config.toml
n_layer = 8
d_model = 256
n_experts = 80
experts_per_token = 4
d_expert = 96
d_shared_expert = 128
activation = "tanh_gelu"
moe_layers = [1, 3, 5, 7]
router_score = "sigmoid"
normalize_top_k = true
routed_scale = 1.0
balance_loss = 0.00304
balance_bias = false
router_noise = 0.3
init_std_router = 0.0137
lr_router = 0.000944
n_head = 4
n_kv_head = 2
head_dim = 64
vocab_size = 28154
norm = "rmsnorm"
norm_place = "pre"
norm_eps = 1e-05
positions = "rope"
rope_base = 10000.0
rope_fraction = 1.0
qk_norm = false
attn_scale = 0.125
tie_embeddings = false
parallel_block = false
init = "normal"
init_std_qkv = 0.0466
init_std_o = 0.0466
init_std_up = 0.0466
init_std_down = 0.0
optimizer = "muon_variant"
lr = 0.00419
lr_mult_qkv = 0.4
lr_mult_up = 0.637
lr_mult_down = 2.0
beta1 = 0.93
lr_head = 0.00932
grad_clip = 0.5
warmup_steps = 200
schedule = "wsd"
decay_fraction = 0.701
decay_shape = "linear"
final_lr_fraction = 0.0
batch_tokens = [65536, 131072]
seq_len = 1024
doc_mask = true
train_tokens = 557600000
steps = 5867
dataset = "wikipedia_en"
Below are experts of layer 5 (counted from 0) of a mixture-of-experts language model. Rows are named router (the router's row for the expert) and show model dimensions 0-255. Each number is 50 + 15 x the weight over its row's rms, rounded and kept within 0 to 99.
After each expert's rows: a language model's description of what the expert responds to. This comes from a sample of Wikipedia text that the model never trained on.

# expert 25
router:43 31 38 84 80 59 67 35 85 45 43 59 48 32 52 95 50 59 17 37 43 35 64 32 48 44 50 68 59 62 46 26 70 26 67 43 63 56 40 47 70 67 52 65 34 43 28 53 66 62 34 59 09 75 52 38 53 62 68 54 52 41 53 53 46 47 32 35 54 43 47 58 23 56 40 46 78 51 41 41 55 48 42 56 27 49 60 19 58 31 51 36 90 59 30 49 43 63 85 50 59 35 61 72 42 56 55 49 58 62 64 47 47 54 27 59 61 47 56 61 32 53 57 52 33 45 64 59 45 54 38 57 64 37 70 45 32 41 85 34 53 65 77 26 55 39 48 60 29 29 35 40 42 43 65 33 51 35 56 59 80 77 49 29 63 51 50 57 23 52 41 28 61 57 64 28 46 45 53 53 73 46 23 73 72 55 48 58 61 54 36 34 73 28 34 46 50 40 68 59 46 46 76 41 61 64 62 33 31 60 59 43 56 48 61 62 63 37 41 44 53 64 32 62 24 72 39 65 72 64 86 65 38 54 50 78 26 61 50 56 75 69 50 61 74 33 40 63 50 29 41 40 60 59 68 56
Comma-space separators after place names, personal names and dates, e.g. Los Angeles, California; Walker, 1871; March 28, 1973.

# expert 13
router:56 46 50 41 68 82 62 59 63 60 59 19 67 63 65 61 65 38 23 50 34 55 78 61 45 43 64 50 63 46 53 26 60 38 32 70 27 79 24 25 40 51 53 33 38 48 14 45 50 60 47 68 38 55 54 65 72 37 49 36 60 53 60 59 76 61 41 80 44 56 71 55 48 56 48 43 46 44 29 32 64 55 53 52 42 32 37 46 56 56 39 59 56 31 59 34 53 59 38 46 40 41 72 55 35 46 25 42 65 41 26 38 44 14 36 92 48 56 65 30 52 41 41 39 27 50 50 76 48 58 57 51 58 53 61 65 36 25 58 45 52 35 66 46 78 30 28 31 33 61 68 36 39 58 39 36 38 36 46 85 48 25 56 60 52 36 61 88 52 61 37 47 56 39 51 63 67 43 42 68 57 40 57 51 44 31 14 58 58 40 32 40 65 38 10 19 59 73 45 44 37 39 95 75 64 48 61 78 40 31 40 63 30 27 53 57 69 54 29 32 33 75 47 50 37 64 34 44 63 37 44 43 69 36 47 71 38 48 47 60 38 51 69 58 56 55 55 64 54 38 45 35 63 62 59 23
Words inside technical descriptions in science, anatomy and engineering text, such as nouns like cells, engine, protein, load, and linking words is, with, and.

# expert 54
router:50 56 48 44 65 59 41 60 53 82 38 18 52 50 31 63 51 58 63 45 43 20 65 58 67 62 29 66 50 58 51 37 63 41 58 38 41 46 30 63 47 45 51 59 49 27 21 47 28 56 25 48 45 58 66 29 34 35 40 48 37 60 71 28 47 71 62 31 37 53 32 58 52 54 28 43 51 36 37 59 77 64 66 44 53 74 36 38 42 45 39 56 63 65 54 26 50 69 82 43 37 66 34 55 33 46 20 31 50 37 54 50 79 54 36 57 36 31 71 46 56 37 71 69 46 64 62 40 44 48 07 47 64 97 73 63 30 57 40 35 49 58 52 45 74 42 54 60 57 53 66 78 48 62 50 55 39 15 29 75 67 68 49 50 37 35 45 52 38 95 34 68 32 45 51 30 34 31 56 67 23 67 16 51 49 58 53 56 64 25 47 34 54 50 48 53 26 53 45 46 37 63 71 46 54 53 36 64 29 70 47 56 33 46 36 47 60 62 52 38 65 68 40 57 42 38 70 46 55 36 59 69 68 40 78 49 40 61 75 62 33 44 33 83 58 45 55 53 67 40 41 07 26 33 54 38
Vowel-based mid-word fragments in foreign names and rare words, like o, a, ia, ino, ru, as in Edoardo, Veracruz.

# expert 24
router:30 51 39 56 72 59 55 53 26 66 56 28 63 50 38 68 42 28 43 15 47 43 59 67 33 37 33 34 40 46 71 32 35 33 36 41 84 60 45 39 63 33 72 65 34 43 57 24 70 69 52 55 51 27 34 63 63 15 53 32 57 65 51 46 38 64 52 36 46 34 70 45 37 40 43 91 75 38 85 51 58 58 60 16 28 58 48 46 48 36 21 57 37 46 78 30 43 79 67 32 51 55 50 42 59 40 55 45 76 48 38 35 71 45 41 51 53 33 72 64 46 53 75 67 36 44 49 71 48 58 46 48 46 31 75 69 53 52 45 54 70 56 66 39 74 64 68 49 55 69 32 58 37 61 78 45 60 41 51 53 35 50 48 45 31 51 68 35 20 67 49 56 50 31 47 45 37 30 65 54 42 93 45 50 70 61 42 22 89 41 57 51 59 50 57 55 25 51 49 28 66 35 53 89 35 65 79 55 74 59 25 55 59 51 35 55 56 69 22 44 62 37 39 38 70 55 51 58 34 62 63 47 50 38 62 51 54 41 50 53 50 49 48 49 39 46 29 61 50 16 34 22 63 53 62 56
Sentence or note openers like However, Note, Source, According, Total, plus scattered mid-word verb pieces such as re, corrup, reli.

# expert 44
router:53 19 54 73 82 59 57 44 35 65 63 48 49 83 61 53 72 47 45 27 37 66 65 30 76 47 47 66 65 43 55 34 39 50 82 39 64 54 48 54 85 31 51 29 49 46 56 25 60 56 63 52 31 30 54 44 47 53 32 41 35 45 54 58 53 36 04 56 26 60 41 33 61 73 44 59 48 12 57 39 47 64 43 55 33 32 28 28 41 58 64 57 58 38 62 44 38 59 63 10 38 66 67 64 33 64 50 59 47 62 67 47 51 47 38 33 20 57 55 42 63 62 41 47 45 29 76 45 57 52 45 43 55 80 48 42 40 60 33 74 55 32 61 26 49 35 59 48 49 64 47 51 39 73 52 36 54 21 70 68 52 42 52 64 38 52 73 26 45 53 52 51 70 43 35 30 48 53 59 68 45 37 39 76 66 29 64 35 75 44 25 64 50 59 32 62 50 71 59 35 60 35 56 35 72 58 74 60 33 30 23 82 53 46 37 43 60 26 35 39 47 59 47 40 56 45 37 74 63 53 73 58 49 41 86 65 33 28 65 65 24 34 30 51 62 43 71 48 47 24 45 29 55 25 54 53
Colons after infobox field labels like Born:, Coordinates:, Location:, plus separators in birth–death ranges and the word born.

# expert 58
router:39 46 51 57 79 55 51 34 61 65 46 38 67 60 33 49 66 42 49 39 24 55 88 49 44 40 66 47 77 59 34 35 29 45 50 40 42 95 43 19 48 69 56 37 36 26 20 26 52 69 41 45 43 50 45 50 65 36 44 47 39 51 58 53 71 89 55 56 45 39 58 40 54 52 45 58 63 34 64 49 55 32 37 73 30 65 30 71 42 43 42 49 60 39 35 53 65 55 51 34 42 37 64 46 44 60 32 39 63 51 45 72 69 33 27 78 30 40 80 51 60 78 52 34 12 58 62 50 48 65 64 61 57 67 62 69 60 55 56 32 37 59 79 23 70 34 56 42 60 50 64 64 47 24 58 21 69 18 61 75 31 40 42 69 36 24 31 55 31 58 28 52 56 20 62 47 48 47 66 40 62 44 55 47 61 47 18 51 67 37 50 33 60 74 28 27 60 53 43 63 39 33 54 48 49 67 53 65 57 27 46 61 32 46 01 53 61 32 39 50 77 62 47 53 32 65 60 53 41 47 33 81 70 33 48 44 51 44 72 55 44 40 50 46 61 37 56 43 66 31 61 54 39 57 43 22
Purpose verbs after to, such as provide, improve, reduce, promote, plus of, and, commas and word endings within clauses.

# expert 1
router:90 55 36 42 49 51 62 46 71 76 24 24 49 61 63 56 51 49 49 25 56 66 67 27 35 60 22 61 45 47 51 35 56 32 56 48 75 57 47 50 58 36 34 56 49 49 43 15 59 72 42 52 59 65 30 58 63 12 43 35 33 25 70 51 40 34 41 39 22 52 57 68 60 50 58 54 79 38 69 52 37 55 44 18 43 24 55 56 50 56 49 14 69 34 67 76 62 56 42 34 60 68 59 55 69 41 48 54 52 36 34 37 49 13 50 61 44 44 57 58 29 62 72 55 51 46 51 60 33 58 23 56 56 43 48 65 34 36 39 68 46 51 55 39 52 66 27 56 58 26 46 37 66 42 62 44 45 44 32 59 28 66 43 08 34 46 51 86 46 71 22 55 46 61 41 03 32 30 37 26 20 53 56 65 84 22 43 54 47 58 53 49 50 66 49 54 43 77 37 24 40 36 47 43 70 40 68 31 31 39 53 49 37 35 29 61 45 46 43 54 62 79 41 67 37 52 62 50 57 50 66 60 54 43 32 59 59 50 43 52 57 80 32 66 53 46 47 89 47 51 56 49 55 45 44 61
Digits and number pieces inside tables and statistics, like league standings, climate data, coordinates and scores, e.g. 48, −, 36.

# expert 61
router:84 21 39 72 54 70 45 43 49 59 58 29 37 75 74 64 51 49 39 37 28 50 46 53 48 52 52 50 43 47 47 23 56 35 63 38 41 64 19 22 49 55 64 39 48 49 60 45 61 46 58 40 45 50 67 45 56 40 71 64 57 40 53 49 50 50 05 60 52 29 61 35 47 66 51 72 71 52 45 53 43 55 63 24 33 08 34 42 76 44 38 70 43 66 53 70 40 68 62 22 46 50 54 42 36 27 39 43 59 70 33 46 77 43 49 44 34 34 51 48 65 25 63 64 12 35 36 47 07 55 67 49 48 41 53 72 38 34 44 45 37 18 63 24 76 50 26 43 34 36 61 28 43 32 81 56 40 60 51 57 29 40 57 19 44 27 54 59 31 59 41 39 49 39 45 78 39 19 68 32 56 62 37 47 48 42 44 18 53 52 25 47 59 44 29 56 26 81 59 60 53 53 49 62 63 47 64 47 50 65 59 48 57 33 43 57 60 60 43 43 55 67 50 52 48 68 65 70 59 32 69 68 53 31 38 51 39 42 55 63 59 32 38 51 58 48 55 63 81 50 42 16 81 29 78 50
First token of a short table cell after a bar, often blank cells, positions (MF, FW), "Did not", countries and makes like Chevrolet.

# expert 38
router:38 59 37 65 39 66 54 49 43 48 51 58 43 33 80 64 40 53 38 31 44 38 56 13 42 52 41 60 41 31 27 20 55 29 64 43 39 65 22 57 39 49 31 51 35 34 58 53 38 74 29 56 47 19 67 68 41 38 54 57 37 59 68 34 25 38 30 46 48 38 69 42 19 58 50 61 35 55 46 35 55 50 26 18 28 09 51 55 43 46 54 68 77 43 51 29 23 57 47 40 36 67 59 31 64 57 36 26 53 67 56 29 52 24 33 54 39 35 41 40 42 53 52 52 53 51 60 64 29 63 22 52 72 45 53 46 36 53 80 48 70 43 68 25 55 35 22 40 62 23 50 60 47 27 33 34 45 53 46 60 49 37 29 52 35 32 82 64 19 66 48 26 54 45 69 57 56 48 65 50 42 23 61 91 26 43 34 08 67 41 74 46 53 41 48 78 36 65 61 61 56 60 33 81 31 60 55 59 46 48 46 49 37 51 30 33 69 39 34 51 51 43 33 42 47 72 62 37 59 59 49 58 56 59 41 35 50 43 39 59 70 49 70 55 54 64 59 46 75 37 68 29 46 34 35 41
Nouns opening noun phrases, often followed by of or a name part, e.g. age of, list of, part of, Department of, Date of birth, Area code.

# expert 9
router:28 50 22 62 59 54 50 50 69 58 63 26 58 62 34 62 69 51 40 49 52 34 54 49 34 57 00 51 41 64 81 40 47 30 69 56 60 46 45 62 42 51 60 52 35 47 39 50 58 44 36 62 70 78 30 44 39 42 54 33 64 58 77 28 36 43 42 62 62 37 39 49 29 48 43 68 54 40 69 48 47 38 62 42 43 70 60 47 50 49 53 34 42 68 48 49 59 53 59 58 48 54 64 49 54 47 52 47 68 54 52 32 55 62 27 38 32 52 58 59 51 30 52 69 43 57 73 50 31 55 76 62 49 80 64 32 50 39 67 33 65 49 63 30 65 44 71 41 35 33 53 62 63 39 57 43 60 42 30 73 58 53 58 46 40 30 44 56 47 94 48 54 72 48 72 33 55 27 52 55 51 57 17 50 83 61 47 52 60 23 64 36 88 51 49 59 33 50 59 34 74 37 63 42 52 92 50 71 39 72 50 46 37 49 42 58 67 45 40 27 67 42 59 86 56 52 22 55 27 21 88 59 71 60 48 68 35 54 71 31 35 58 48 70 58 44 69 77 35 40 34 00 51 77 65 48
Middle and final word pieces of European and other foreign personal and place names, such as Percos-si, Stephanop-ou-los, -ville, -ini, -berg.

# expert 63
router:55 37 37 47 55 44 51 49 59 62 35 54 59 46 57 48 66 56 27 19 42 47 68 50 40 26 45 47 77 47 59 38 58 72 52 48 47 74 35 35 50 47 43 46 49 50 46 29 89 61 72 37 63 60 34 48 53 49 53 52 59 49 69 26 44 30 40 56 48 38 54 17 30 35 48 66 56 38 48 63 55 69 47 59 17 14 49 37 94 58 51 57 66 51 41 73 48 64 60 74 36 31 55 42 54 54 45 37 28 52 41 21 59 69 36 72 55 56 56 61 41 55 77 33 52 52 72 65 40 50 60 69 47 45 40 46 01 52 45 40 72 38 42 48 37 40 48 39 56 43 74 72 46 46 44 22 25 63 67 65 49 37 56 51 60 48 40 49 59 66 45 34 49 47 44 59 25 33 44 40 46 52 76 57 44 41 27 30 69 42 31 67 58 67 22 63 26 67 67 54 39 23 66 33 79 68 56 50 34 22 62 75 37 55 53 52 56 44 35 59 43 62 26 55 49 82 52 73 78 32 67 38 46 44 37 80 21 71 28 83 53 45 56 67 63 29 60 61 59 57 51 22 66 72 30 51
Standalone numerals and final digit pieces in tables, infoboxes and statistics, such as ages, vote counts, episode numbers, 30, 25.

# expert 4
router:48 33 41 51 72 61 69 54 60 71 70 60 56 50 45 71 62 47 18 46 34 53 47 44 48 42 66 57 46 33 41 28 40 61 56 46 19 58 43 41 37 54 27 54 26 49 36 40 55 56 44 55 46 38 50 66 44 41 28 34 59 35 58 68 77 40 44 50 18 25 62 29 43 50 42 60 37 39 47 57 70 65 54 39 31 58 27 59 43 69 46 91 75 68 40 39 49 68 61 28 51 59 77 40 53 59 18 48 59 46 57 69 76 51 12 77 50 61 42 56 35 57 31 24 40 51 51 62 46 47 51 72 55 79 71 61 38 39 51 44 40 10 59 52 72 33 43 32 47 65 69 42 50 22 46 39 54 58 42 58 57 25 56 49 55 30 32 53 48 54 33 84 61 50 71 57 44 40 66 69 34 35 41 75 47 25 32 35 62 37 20 54 55 39 29 30 37 74 58 61 53 63 82 54 26 80 53 59 64 60 39 70 37 42 43 68 50 39 30 49 54 65 37 84 52 78 48 44 64 45 22 72 54 57 32 58 48 37 56 59 51 42 61 71 85 25 61 55 67 40 56 33 51 46 73 45
Nouns and participles that introduce a name or title, like called, named, nicknamed, known, plus the quote after a translated name.

# expert 40
router:51 46 45 61 54 63 52 13 66 58 49 25 62 54 40 45 50 21 20 19 52 36 70 32 62 59 28 36 32 55 68 30 71 64 89 60 54 47 39 46 43 48 47 62 50 61 59 38 62 45 64 49 70 33 72 66 49 33 53 60 59 78 58 52 43 43 37 53 30 36 35 39 56 55 60 52 66 46 85 54 62 36 27 36 55 36 67 48 62 32 42 56 69 79 39 72 33 66 79 30 49 75 51 55 21 29 59 30 53 61 33 41 43 43 65 56 23 43 74 60 27 44 66 43 44 67 61 44 33 77 66 15 55 68 54 46 42 61 72 65 43 50 62 27 55 31 42 18 51 37 63 58 41 34 57 40 48 52 62 66 40 57 66 54 32 36 34 48 38 63 22 53 52 36 53 55 26 37 70 70 68 77 64 49 71 57 45 56 50 44 55 34 65 41 59 74 13 67 43 23 40 58 74 59 57 74 40 62 38 60 28 39 47 41 31 45 68 62 33 49 63 51 25 64 39 44 53 39 46 38 70 38 58 56 41 50 34 32 72 66 53 58 68 78 75 34 52 48 36 63 32 60 71 45 68 67
First words of multiword proper names, such as United, New, National, Royal and North, plus middle pieces of names like Guinness and Trinidad.

# expert 55
router:46 48 15 64 57 60 65 53 27 66 61 40 80 58 77 61 67 20 31 42 29 38 37 45 43 46 60 45 62 36 34 43 51 41 51 36 35 76 41 33 34 68 38 31 31 56 36 47 46 58 47 36 50 40 53 50 68 34 38 54 59 58 52 61 68 52 58 34 46 45 59 41 67 54 48 47 27 39 49 60 36 31 45 38 49 55 61 48 31 30 58 42 36 80 32 55 39 77 96 58 44 46 58 25 36 44 37 58 62 46 61 43 46 27 40 71 57 46 58 42 29 11 61 27 18 24 29 71 32 47 45 46 68 50 59 64 48 49 45 65 51 23 38 48 57 48 55 44 20 72 36 82 54 29 58 26 42 49 58 78 15 47 39 39 49 30 33 39 36 41 66 44 45 14 56 35 36 39 57 61 43 64 43 60 63 57 32 41 58 30 16 19 74 51 49 19 41 56 47 54 46 33 67 65 62 41 60 30 59 54 41 68 57 32 40 54 65 17 29 58 62 67 61 45 38 75 77 55 47 22 59 53 41 25 51 59 36 51 55 46 69 44 51 69 64 49 64 66 51 27 71 15 47 49 46 49
Function words in narrative clauses, such as to, was, would, not, then, first, later, been, especially before a verb.

# expert 15
router:52 32 46 44 73 59 60 44 50 65 41 43 46 50 36 68 46 34 44 35 41 51 54 46 69 63 38 56 48 75 39 35 44 29 71 40 53 71 47 38 44 51 52 39 38 46 50 64 71 59 46 50 64 47 76 38 72 30 52 61 26 51 73 44 59 63 22 51 67 37 58 15 32 48 56 63 69 55 28 48 37 45 51 50 49 14 49 41 68 28 65 77 64 54 67 60 41 59 62 11 60 44 63 52 52 11 17 34 54 72 53 33 63 50 56 65 32 48 59 53 64 65 54 54 54 41 55 73 35 46 41 60 63 50 72 36 00 53 57 58 41 51 57 30 48 49 24 35 44 83 63 65 60 11 47 35 45 59 28 55 51 21 48 41 55 43 46 54 56 58 33 48 75 33 68 54 54 47 64 42 53 48 54 54 32 50 41 36 58 41 59 22 51 55 27 48 34 98 74 60 33 49 43 64 57 31 48 53 35 48 70 42 34 16 60 59 71 47 48 33 37 33 42 56 27 73 37 25 77 48 44 41 58 41 34 73 23 29 42 41 53 46 77 61 36 44 62 89 46 47 66 45 33 41 45 29
Words and numbers inside wiki table cells, especially column headers and labels in election, chart and sports tables, such as Candidate, Votes, Gold.

# expert 46
router:72 38 51 73 82 75 57 59 78 59 63 26 71 65 70 67 92 33 33 44 26 56 61 43 48 31 63 60 37 60 48 41 54 65 35 11 33 70 46 29 27 47 29 62 50 28 38 66 38 68 33 62 42 56 51 56 62 54 48 44 31 61 48 53 74 74 52 45 38 35 58 28 33 48 54 91 49 48 58 45 87 57 49 45 25 61 30 39 53 48 41 57 52 59 58 45 40 71 39 57 48 42 69 47 23 33 56 22 70 61 43 52 41 53 45 58 22 46 95 66 33 41 66 46 28 25 55 51 39 55 36 36 66 62 73 49 52 41 47 33 67 48 69 42 64 63 50 68 50 53 57 41 39 49 63 48 62 27 60 67 57 47 46 68 28 34 65 58 20 56 23 42 46 56 57 29 54 37 45 56 63 56 42 53 67 40 49 37 46 43 25 43 50 52 38 15 48 69 45 51 64 54 55 61 50 74 62 62 47 33 48 47 36 33 40 41 30 48 42 53 58 59 48 71 34 72 60 23 19 47 47 72 63 48 72 77 37 37 67 57 39 73 37 42 51 50 56 51 69 17 64 13 70 60 42 53
Prepositions that open a phrase in running prose, mostly in, of, from, by, under and into, placed before the or a.

# expert 26
router:46 70 50 46 41 57 78 40 42 50 63 22 92 56 64 62 67 48 48 14 44 61 56 42 60 76 20 52 65 30 45 41 71 31 49 41 57 58 16 46 56 42 54 22 49 26 38 41 54 56 35 37 63 45 49 56 73 45 33 29 46 67 79 36 56 43 36 35 36 43 49 58 17 43 44 51 55 55 68 42 46 40 53 45 42 25 39 52 42 58 56 48 94 55 35 34 32 51 54 52 50 92 73 53 50 34 61 32 37 52 63 62 52 42 32 55 46 53 61 55 43 50 62 44 40 58 60 77 58 88 44 57 29 42 84 38 48 52 58 61 71 40 58 52 33 47 25 62 45 57 33 53 74 63 59 44 17 70 52 45 64 83 31 64 31 32 53 51 60 43 37 53 40 35 62 44 19 31 54 73 54 58 75 62 88 33 30 35 69 48 54 42 47 37 30 48 24 44 27 32 45 53 63 52 58 56 72 58 39 73 41 52 38 43 46 55 21 71 27 36 53 28 36 45 32 54 69 45 60 31 61 51 44 59 32 38 41 39 64 58 68 44 25 67 47 12 38 45 56 30 50 43 49 63 35 58
Single digits, day numbers and capital letters or Roman numerals, as in dates (June 1, 2016), decimals (12.8%), and middle initials like D.

# expert 52
router:39 62 50 37 51 64 61 58 49 74 72 36 75 51 28 69 61 55 37 37 41 53 42 58 54 67 01 59 61 39 65 34 23 48 70 63 66 50 32 52 30 55 56 72 30 41 51 46 74 58 57 47 63 60 31 42 43 43 54 22 63 36 54 37 60 45 47 38 51 37 57 52 31 45 17 45 45 55 65 50 59 62 45 70 37 58 50 51 40 38 59 33 54 64 57 45 55 78 61 51 39 89 67 53 66 60 50 29 74 36 68 32 65 23 17 38 34 48 56 48 33 61 47 63 31 74 51 77 32 80 46 58 43 52 65 24 31 47 63 67 67 23 68 28 41 35 60 68 56 59 35 78 57 47 32 37 36 54 32 58 48 62 51 74 50 33 40 51 29 66 42 52 52 31 82 31 46 34 62 63 53 50 64 70 85 64 36 36 56 24 54 43 55 79 51 67 51 50 53 06 65 51 46 77 61 51 53 58 55 57 51 64 50 41 63 76 35 54 38 48 57 35 41 49 56 57 57 25 68 18 66 69 40 62 52 67 34 29 74 42 43 51 45 68 73 24 67 55 55 30 61 31 74 50 55 56
Tokens closing a phrase or heading, such as the = ending a title line, final periods, digits of years, and words like States, century or France.

# expert 6
router:53 45 57 61 57 52 53 51 71 56 60 45 64 50 29 37 92 75 32 30 49 60 71 46 57 54 47 57 57 63 49 26 57 44 49 35 73 62 40 37 46 73 43 57 25 59 36 42 51 75 57 59 04 22 48 48 46 44 40 31 47 42 72 58 65 27 59 33 48 48 61 61 50 67 24 61 71 42 44 47 54 61 48 44 57 54 54 60 38 36 73 58 79 65 58 34 43 68 40 17 62 72 66 38 58 44 29 50 57 39 65 55 59 18 29 58 48 67 54 73 15 73 60 43 51 71 69 33 65 59 37 54 54 65 50 64 58 56 66 47 51 44 83 52 45 32 81 56 56 25 30 75 43 27 43 37 46 38 56 70 52 61 58 30 22 57 53 52 29 58 38 60 57 66 33 46 37 31 32 35 54 60 56 43 53 57 54 50 60 57 36 52 66 61 33 32 49 47 37 59 25 24 75 72 64 64 47 51 69 46 04 83 30 52 48 70 64 34 37 26 70 30 54 53 56 46 69 46 40 56 57 77 31 41 49 82 55 19 56 40 67 58 44 42 56 37 37 83 51 69 57 58 75 53 69 51
Commas, opening parentheses, semicolons and dashes after a noun phrase, before appositions or abbreviations, e.g. "Wrestling (MLW)", "tree, one of".

# expert 3
router:50 44 29 72 29 47 67 29 38 54 42 67 73 37 52 64 53 38 40 43 45 48 65 35 30 44 43 40 68 55 43 23 16 14 47 52 27 69 33 49 66 33 38 60 42 54 21 54 37 45 51 56 24 32 43 62 34 35 57 39 14 63 76 43 48 27 48 41 47 19 53 13 73 54 41 55 74 23 53 37 42 65 21 21 37 51 32 50 38 63 41 39 68 72 65 53 45 76 66 50 34 76 74 43 67 26 32 45 65 80 53 74 47 32 27 69 68 61 30 37 42 56 36 25 15 57 55 74 39 73 47 68 52 71 52 44 47 72 64 71 52 30 57 47 59 40 54 54 45 48 33 74 29 30 41 33 43 34 49 64 33 41 58 61 47 43 49 49 49 36 40 43 44 53 32 51 66 33 65 85 31 40 49 60 27 26 25 42 53 31 48 68 45 66 42 43 46 76 48 60 65 71 46 60 53 66 40 74 26 32 52 58 46 52 39 43 62 59 29 57 52 55 47 73 53 48 40 44 41 48 49 39 35 49 45 62 49 36 49 37 61 51 56 75 83 51 46 51 80 54 59 45 58 78 62 51
Head nouns and object pronouns after a determiner or verb, such as him, them, students, troops, plus decade-prefix pieces like 201, 199.

# expert 50
router:60 48 56 57 81 53 56 52 29 49 59 54 49 54 46 95 64 56 29 35 32 65 44 46 67 66 48 67 69 61 40 23 44 62 50 46 39 57 38 43 34 69 45 40 28 37 46 46 86 57 51 37 20 55 54 50 72 45 70 34 44 51 29 56 71 41 34 52 51 43 60 35 40 55 37 61 49 52 37 52 56 26 61 48 20 04 47 30 54 39 37 58 39 84 46 68 56 62 58 39 47 57 64 63 24 43 58 49 49 60 65 44 43 13 29 63 25 55 77 71 22 56 58 39 32 46 69 49 22 47 74 51 61 82 87 67 38 48 65 39 48 29 70 15 58 33 36 52 44 36 46 39 46 36 71 50 35 57 71 67 57 50 76 44 25 30 61 47 47 48 44 63 45 43 34 30 38 36 71 43 60 53 40 45 69 34 65 18 72 55 42 37 50 29 43 49 44 62 70 59 41 33 82 64 61 53 43 48 52 55 29 55 58 47 47 67 23 50 31 27 58 65 37 43 38 77 53 50 62 42 58 56 43 29 38 72 43 57 73 51 55 52 41 39 44 28 24 70 69 39 47 26 66 39 74 55
Opening brackets, pipes, semicolons, hyphens and # in tables, filmographies and lists, such as "(1953)", "#1 Contender", "_{(as".

# expert 22
router:52 73 36 57 59 70 67 68 43 51 50 21 62 69 75 41 56 61 41 23 30 68 68 22 51 62 64 32 51 56 54 42 51 60 29 35 21 80 56 45 27 48 46 41 55 58 37 50 55 69 64 39 45 34 50 40 57 41 37 51 43 56 55 60 47 57 54 50 20 27 47 53 61 46 58 61 63 44 51 65 58 54 26 49 15 51 31 54 49 51 41 61 46 35 36 73 52 63 46 48 44 37 65 42 16 34 18 53 59 46 55 50 45 38 29 79 50 58 54 53 41 33 85 35 36 53 59 51 38 51 79 39 67 56 75 73 47 57 62 42 36 23 74 33 42 54 36 41 46 66 29 69 75 35 69 35 33 43 50 64 20 35 47 46 37 40 59 71 57 86 56 27 23 52 45 43 55 43 65 52 79 59 56 62 63 54 51 25 62 27 43 22 43 63 40 43 38 93 34 45 43 48 82 61 76 76 57 84 56 37 46 56 11 40 43 47 42 78 46 42 59 65 25 57 40 58 62 52 41 35 44 82 58 53 32 67 37 53 41 49 48 55 57 46 62 32 47 53 57 29 25 38 77 44 69 41
Articles and quantifying words before a noun phrase, such as a, the, every, each, per, and hyphens in compounds like 70-year-old.

# expert 56
router:54 40 48 57 61 50 39 35 45 72 16 50 43 82 76 56 60 48 60 24 16 42 66 33 46 40 50 62 61 59 64 56 65 46 44 05 69 98 42 43 36 44 28 52 47 51 18 50 44 72 41 50 23 39 43 46 81 35 63 71 36 57 52 51 37 63 25 59 28 34 53 41 47 50 78 41 55 30 48 45 70 26 34 47 32 57 23 44 62 54 36 27 46 70 57 32 29 54 63 54 27 62 71 55 64 53 48 47 57 55 53 65 69 52 59 85 63 40 89 53 36 36 72 45 32 30 39 56 37 70 45 45 59 70 48 55 46 47 41 64 71 40 63 34 37 51 64 53 31 62 33 59 41 39 49 12 56 53 43 66 55 56 48 40 32 45 60 58 35 47 40 62 47 56 52 50 59 57 51 43 50 41 47 44 76 55 30 52 55 25 45 28 71 56 34 35 47 48 43 60 71 46 68 69 72 51 76 63 52 54 43 69 45 41 29 50 47 51 40 44 50 33 43 69 47 45 36 18 22 53 36 65 57 30 77 45 33 71 53 82 32 45 53 60 47 56 57 41 67 18 77 34 47 32 51 14
Conjunctions, relative pronouns and clause-opening commas in narrative prose, such as which, who, whom, that, after, but, He.

# expert 28
router:43 59 54 65 38 66 65 76 44 53 44 36 64 61 76 75 52 49 50 35 45 68 65 49 52 23 60 54 45 70 44 32 42 30 58 14 63 70 66 42 26 45 70 49 10 17 57 33 57 70 45 42 48 44 43 34 56 46 45 52 44 58 50 64 43 65 32 58 27 29 63 11 44 45 51 49 53 35 68 43 74 42 59 61 35 52 29 41 38 44 40 44 34 53 41 57 60 65 65 44 47 57 60 31 47 44 19 18 68 76 28 55 54 56 41 75 57 55 74 32 39 58 60 73 23 39 45 40 36 63 65 33 43 63 64 63 34 70 78 22 71 45 78 47 78 59 64 31 51 27 58 44 48 41 45 35 46 53 62 50 46 40 45 59 44 50 59 48 37 62 69 49 43 53 76 36 30 35 53 62 58 70 31 68 75 30 31 23 75 25 55 35 60 55 42 55 45 78 59 50 32 68 56 51 76 73 25 57 68 39 37 63 34 45 33 55 54 67 27 79 58 54 75 55 42 69 54 49 58 57 33 65 57 29 35 66 42 52 40 55 29 56 56 71 75 47 30 59 85 23 49 38 64 48 59 32
Quantity and comparison words such as both, several, most, only, more, much, often within phrases like as much as or more than.

# expert 57
router:45 41 67 45 79 47 59 72 69 53 38 33 63 47 54 75 62 43 29 28 25 44 48 46 62 42 45 29 47 50 43 29 30 63 68 64 52 61 09 39 19 30 54 56 42 30 49 35 61 52 56 72 71 36 63 45 34 50 75 54 51 36 69 40 57 60 41 51 37 25 70 35 54 46 57 50 64 27 73 34 71 52 44 51 23 51 35 53 28 39 57 41 45 43 66 58 51 90 69 39 21 80 63 50 51 31 47 38 62 75 60 61 66 48 47 56 75 35 53 33 27 65 42 49 09 71 44 74 18 64 68 75 45 77 57 49 52 52 68 61 57 59 50 40 57 37 16 62 53 46 58 44 35 22 71 35 46 48 73 67 39 56 44 55 50 11 29 32 51 74 29 49 61 25 72 53 59 36 50 35 74 66 57 60 63 55 28 42 63 54 39 48 59 52 27 49 03 62 52 42 63 46 54 70 43 73 60 55 50 50 46 48 57 39 39 62 72 58 50 59 51 48 41 48 42 67 60 68 52 28 64 57 45 51 45 68 42 33 76 45 35 51 48 48 47 45 74 52 73 57 39 39 78 31 69 48
Country, state and city names and nationality adjectives, often after in or a comma, such as California, New York, British, Soviet.